Weights of a small mixture-of-experts language model, trained from scratch on English Wikipedia: width 384, 4 picks a token.
Below are experts of layer 5 (counted from 0) of a mixture-of-experts language model. Rows are named router (the router's row for the expert), up (a neuron's input weights, with its number) and show model dimensions 0-191. Each number is 500 + 25 x the weight over its row's rms, rounded and kept within 0 to 999. Numbers have three digits each.
Before each expert's rows: a language model's description of what the expert responds to. This comes from a sample of Wikipedia text that the model never trained on.

# expert 15
Non-English word pieces
router:435483551500462504537503538526525485486512462517506552509460475467494478470528522478488507511521511524497474512523472503524499486485539539498558498522461503532520535532520476513506490488499483483513498465528506498546499481507490498508539489549547528546506532501488480455490490509500466454512465516513538470504484500499499517472486496493512521522503483502472462487459495489517452497515507489519504493497545492488565520529462483469453522538510519513517466466513495465502557496486515524477489460528449461503541508518542526502470502478522502442525500514486499528452470488506493475
up0:465481493493450499522468501491463491566450518542518532518469450502569515504502522490494489512504502532514532484502529517530515524499496492512511506483503460489499515462482536480461488514501534542575496475504507527477477469505488473466537464560483507542497469505528463510532490514530501468466489554508484521462496512499468545467504512461505521500486499507477503506511461452535500501490480498513493461489492496454500520525476511469496508503521477503486476530485481524495508536486537536535529489484504486489513492498542520471476473485538480511508445543462521492488519490489488510
up1:471461488498537486461538483467495498519514525463459547521496473455504520549431507478473528518458507531527520500527496511538472502528482489481482481501534487501509516525514520495487476515520496488466500484537476523530512476471545508513483519515480551517505558503510511480499527483508501470487482510504490460539499521480496539537502497520469487458439531478503461494511478513503457489494493531489506480557518479483500513524459474498477490511480476515489510520494481529503521445496536509476518505482498485477509472519512498528535465501536442495508494590454569501465504512505517518
up2:525556537488511533499524514512507516495501553516492510530511518505483503499542482516522498498483475514495521508557508506478474527455515499525513442523496522497545499541531505496482492486475527502493486548493527471507548478468538484558531493494485507529480527511507490482479527515477510489495512546516488509474483473496469516462510477482546490497491469515478456518535532523498487461473499518467468491505484464522476482496543448440507469515511494489535539508552491454498466450464494513482489480512494521505491498565445479496456485498484495456527489473458531466478523507481492492
up3:472519460513552490550517480493454527484516497516527527489460502463537482523506498434511521445502537481535498495500523492524478463447512503494531487437475521526506522528501477505467532477519515440532508495496493538466519520497529497499511547538506485529467517508515506534469499528446540491460468501495482520539497483468505469472536507466500544489490477516476523500507521510498503538470524478514535498493494546511516511540466486473467504494519514455496499460498506486509504520511456501556490441578495451491550505504513501482539495485507474486547491551520524504487459528496515493

# expert 3
Short description nouns
router:491517508485453475475505507538499495535496509484479516514499510502521514520494515499517525460538483533503495474504502478485460450425454504509502505469491491523531513475494472496524474524505491497483497481480505500562495481539491553532470487486517487493489481529471510536512476524496484499459498496485475476450526491507550460492523502533554570486496507533468499528506481523512516482520487485528478475518512478466469485557501490548508493441491522526486515530509490512513485496496512513528455547460522514479531577501488493550490484465507477504523473463494488492519507464507503484
up0:507535533478510510450488495470469451577491500512514548478497518453499527487527484524496512509533511514502498478491505514539528458494480550493497463466508477472478475456507486504501461523453501517531492443475499494478517488501473530540524522485526528485516505523495516496486521467468513472524518570483512558536518456494466507494511512446453522500489499488481493492515500470432529501529503524450501452443476505496536558498479502487466507488492509501540473486525497474528484526510541504493471527516502472489512507498483483516492500439486571501529509455521513503497528495490489469
up1:489516500480522493526478503453540507474505497522518502493497534496511546470465504516514508466502493508518501511477513459465467508450482478454523533505520506487476461548536505465464483506501536476488519504514542476501523529489490529488535485507465491548506496505511502519464504536498490530508487503508486511551472438498479525496560447505542468456526501516521523512455534491478548536506508471480505492494525490539570520548504475492495516505535487480474518499479495490532497484499433522539473478494481517521504499508476498465501508527531516522468504500474525530506549481492471518
up2:566489470484538507457460491516501493519502480508508436486484462516505482513529484516454484521538526489505513478526540454459510494510425517508473476514551441503535513517522461506560488507531458536536475488502522489530547474530484445499437489461468484510485478491490510556543485464525512518501515495487507523520524474474512494520516510514544481511488508474551510496511547521478487520503452495490480516499494531484548492464499481486502508478493475484507530466470465500548499512482525505521534464503483516514489512487524509494486495519494518512530519553500486506446543495498470507
up3:519507521554492484515462476472476451534492525497529492495519492489498505510502509530519495507568481492498509472519525503466510514492514542500468499513509504518499455507532505490487522520481502475486532515521501457503494501502510479500534471548485470488464510531533466556500515500499516472447524503514444489475454461494491519529559476453533533477478514518493489469507498533517481503550479493483507500512475481498476452505493515502501486466502470535498528490533538498480512480525518494453441489530540486459521524519485502472542469466511522469559499560447526485488526487492505529

# expert 6
Romance-language pieces
router:470486512477469494495487514519496453508539474504525493495487471490513465478486540545507514544473481541502449510516509527500485506455488487512519507496463504530502511508462458518485501482530512475495498469500515451522500479529503531520479493478501552542489509459508480504467523492496483515525509510505551489516478512542498559529513480509516518512498483516528479515501502545533480518533503485493498515508534513529517523503499447473502566536541520502504453496506480458506524470502506491520511530506484493497514506527494540516534562489509491473480554499519530505485531532486490546
up0:541506501475543453553473505511484519456460503471471541483449471495494521518491450535523512507578516492525450454520504534496531507510507495502517511473513528499474465519471510527520472482536516476496510496491474466506478493495557480508491467520474500488511484496504518510533430513486479513533523489553473509484502484523494529445508517469482515551507546516483450543547480533537518544505517501479557511498500499490498509492530516492511510509482523458499475450507493505506496492479509497523474501482467466519474549516508489479505517485504505521468563489486454470511509489496484500
up1:526496502484452491457538508524510485514491512538505520474465545540514464507498471554497522511522457525485510516509516527529498491515476490509555491500495511475544516465487521508522534523473536468500504490509511487551497478532524488524475500528489503478533537467520460497434496571488482499497554513536498527517487448486484495439537535531493507507463487431507475507481457469481498539535467529480488496482511519458497517519493457477496516555517527494516546503476484496515517468472500499543528480461446511488500520497510520534480473468522506457484473505470491493495495479489471457
up2:502533480527501461547474480533521504529486524496540501446505498552500499527430488450529466512484511544494483538520525495493503468503484504523481542498498499482539475490483508506484478491470497507531517473504492524508462504468435528474528486476483466516504504504497501509513518484488443524487519497474538485505542479517509488496502503481519519510496493526493469479537461461505483508507467532486499531473488527448512455517479471509497508485486492467519473481439471512490487522484461502523506485481501482503455494500473532503527490535526490475473465503498450461507455543495525536
up3:495522526509495498487562486507501508478481429455476502538478490439491477462508489512493513481504523503526520518508488530485509522534493500431491506541533472524481492512481507475524483526493518465484515505484492494526471473513502479481510466480500498501489522541485464445518476517459523473471490479491510530471507507517484502517510504488502516459491505504522487474462444473485484477518486501480521492502539527511525467488484478514507478523493527495551474496548530499492513503536523474501514532511512483509499513491521511479484562511523436474470493499491490520532478500557525527

# expert 47
Name fragment syllables
router:508531480493446505538540483457475509506513495493536452472467452433518529513484536481524532474496489525529495499469516496532450478494485491557516500555487507453479493475482513528507501462469524476502487553515469474480518468529518492522505508489470542496530510488523495486504487493489454477548551530533513552516485508533469506509510519495507493525527481494540503491517526526528520496503521508463521497478520534515537472514477452467470523479491494542493490474478458532505519476507528489501539498546523447493497519515507485496548549484481528537525515538480478502495492509504500483
up0:505501489488523468471488503506519521501518484492528468477494486457496528465492520503484490488452452539473488514518558531532493522479451495493509512499489475500486524500516482533543485485507462480438476501468484456499497497489536519484497500501455513535504511462528469489504526520473526464511539474478510511547506516508524499459488520515513506476470521501471489486540504513500507489483485527438509499484527498502524443502522521482516542524492500483488532466521461486473469448532507476521501503494523513473539526510519521484506539465538495510485564527541495470499469498493503550
up1:488486533495470535468512475482480493526471502483508536502472487517488469510467494505503524527485506510537508470506510533481486520477489488487515465521556501496500488496535465512526491525480488489497477459514496489472496531475485512513487487505547513458497513506511515503492498513540557434528459498537495559488483471565488548494508476506465510518481521488522484506501491466470478501490501535475467533494518500501515497465473517474475496538553492529519493479555480488496503515518503506493531501538548541458526483524508484487520487492508512523553467506539483483477518530478511514
up2:469519521513513570513537520462500519505510483494495547527531526488512486536520504542509496570444535517457505475498494534547497499479502485484512544544520471506503496493479477469477502540481492518509471537469521517515479507502511552485531493476471496475488496511506467523474526524480492529499531492529530545471463478529508492504500522554514509536538494478499512494541504528487501467490496536516522482488511505521464494506554462478506506518485483486455553465506509472512519465489504444544531467479519536509486498471498526499527508505503499497528560521492473500512490499525498484
up3:477506470494499485529514509512461520534494493499503544546501519471483514521466436502456500512492516472479513508509473503476505464526496524481528479521528487533435507507476512500490476452482493494510512538495462545472497498512521482424529506490494538522510463424520487472510485508451477515533498483562497448489494498509468555495527540506521522500502504455488504550475478518523534521509510490507492473493514465507479494498512537517501531551521498544469483503515441486512459491492508497521510534516513517526538495461490464499508519492492497489506493559471502500505502517552494487

# expert 51
Coordinating conjunctions
router:472563511489496493552475489465519482493494507509496511502488501500507513521532493562489476467493485506488500495487506512454500477471473511465514491476455527492488482489507485525452513552490486515510521535531530507521486503533515497497465476470467512450494496478485516507514519499525530524491450518522463451496475514518504526499492534477467490450479525471475505487496510545488479499497502489537498485529510533549467567473493474451538547499527506465517527474472519545461526525493545521510494497522533528509482527483471465501491470479498423535539503513523466462495466531473473455
up0:518488525507457453477475494528462456544508488483494510506464526469552490493523488494468483470483465531528496508458487516527475499517506502459490534454477495497504527488502529498490475503481480507464523489558515492511456514510485544493468495480492516508514510512523457460516504501465487499480498480516510451515485518534478497501513509498487465496477526505520499565529484514464512502532488454507494526494490510479488489475517448456505508482518491528569557490485512524540517483500504518537546549477512469553471541466511515522519462528500484527501460493496494457525491506503532468
up1:514545508546502525477468531540486530519493464504520531522472471496472494507541513494435534463484472518493460514463498538513456469489514494495460515467473484516513518509551513494479477522504526468518523507482497482528459504545518485501471474502525466516490495490493526484497504477483538518477485498518497448491528524496482453491523477487498491523485500473507522515484516500504495508516516494510534547474467501443516511490478527464492502457494520499493481475505485465508545508490455497458514475527493523511518545512563490454529505468492469459507486525504498513521484484495468471
up2:520492471483517494501532461495490467477451492507494504533495503459478507504541506517522486457497506500520511491492484526510472450517469522513488500492480503504556518502534465505498480506486515482512494493514474506465495530528491498486478526508524502543501481459477527489492513508532496509457508495481475454534525467528510452501486527513473513473438482506508509495483516518515539531473503543479486503474495502502550527515481538499488502528438524463465508505469520473503552506537495512499508555511521537498482513507544457472503510520486473553492501545492474547489527444501505496
up3:510487524527542467508501467471491533547513488492529498521489530507481513467449494505485488473497489534539521521488534465488540499528518497512494517497479515477477476469507535498531486477528535478514458437513532529551494514536459442462485482454498495497547521462479506499459470512497542540510482501509535450495493510540476484482474482495475522470543475562476518514521490478507490484536484488536500487474483507487489533503530523436516508466507545514481499471543501465504493463501505489494531480502516507521484463431447536479542494505483494506479523500520542471470477554484476532

# expert 27
Adverbs and connectives
router:452528482513520468498490523486477513532494516521517442475489505497455509472489501531484492516509512497461495491538518533471528477532490489471526417453496483505513551506489534514485518524485527512523504485513495516535529534493526521471453465517508498477520501522507493528548487543476558500488504512486472500478489517482474466481504528485498491458469507511530472462488464536462481520523444514527460515540503517453453538477508507521519548481507507483485512541465509517459505478534542486514484499511493499506481540466488487485507493502508512482538502485538442514493520519451473470
up0:494516480518532496474481486503534483514506517487517514489496518493477475532520499504488517517511485491505498504523557560556542503521456518479433482501485511502495496516532519527478504465518477552483513517453487516501527505512440466522499486518519521530522453447492507501502486512502500476501548501488479500497493482476462521526520526490463497513518455474521481520451434538483482539515535498521534525485569469460447521461516503476452498487506512513548500515501499480446504540520498471506484482523479503501456471493485531490504545517509509454529528497516488483475502512525528446
up1:496486486540548502481497542451523501506527451515556543536458514487479538486479497527484473496503524490486489507559525483495489530547556547519489538442491521500505448455484489519517527513495465525520455511492488509483488481497496467497471534489478538509508534505452485496475492471523458494497484515458501479503517477472492483450480481455539489502472500511477491521497489493470476485515521511507498480504483533500479501517532464487491536521494506516479479468550501527532471481500492509486491472500514487538561527508473550515505525463476496492545502496515488493466495488495469560
up2:462502506491511499491501498453497521470540496478550543507496468486459501483513527506495503536498494541535483531486486497492441486498470512524470467502494495484494475481510522485528520516486536534511511545480512503511502498503496568548476469480526511522518503524482547512512510492516529467497482551493517485491479462510504451548492524515521522521498507464528472487522498532475549502499492495472469514486437552505498526498484488528468537485507484527496478479498489527513501564485472496493472496516449495524482508474529494509510535567493509538532481542495507489530501477533510505
up3:526517508485500476499509493525522485517460513504468498501505544473476479512495530486446462531463525523525487502498485533524519487503523489523463471497471472460490500501482523495499487496497510490504508495529495517509489529503508509441497495491557504474459516505517517525527480526489516500475483506515519472448494459498491490487511516501474488516502517552507451484518526521465471506516501529496500515492504460454497499505526451526515503456494511538482544482515496498458513451519501500467498513529496463515502497505543521509517499530527460489457494451460549514500511476470503456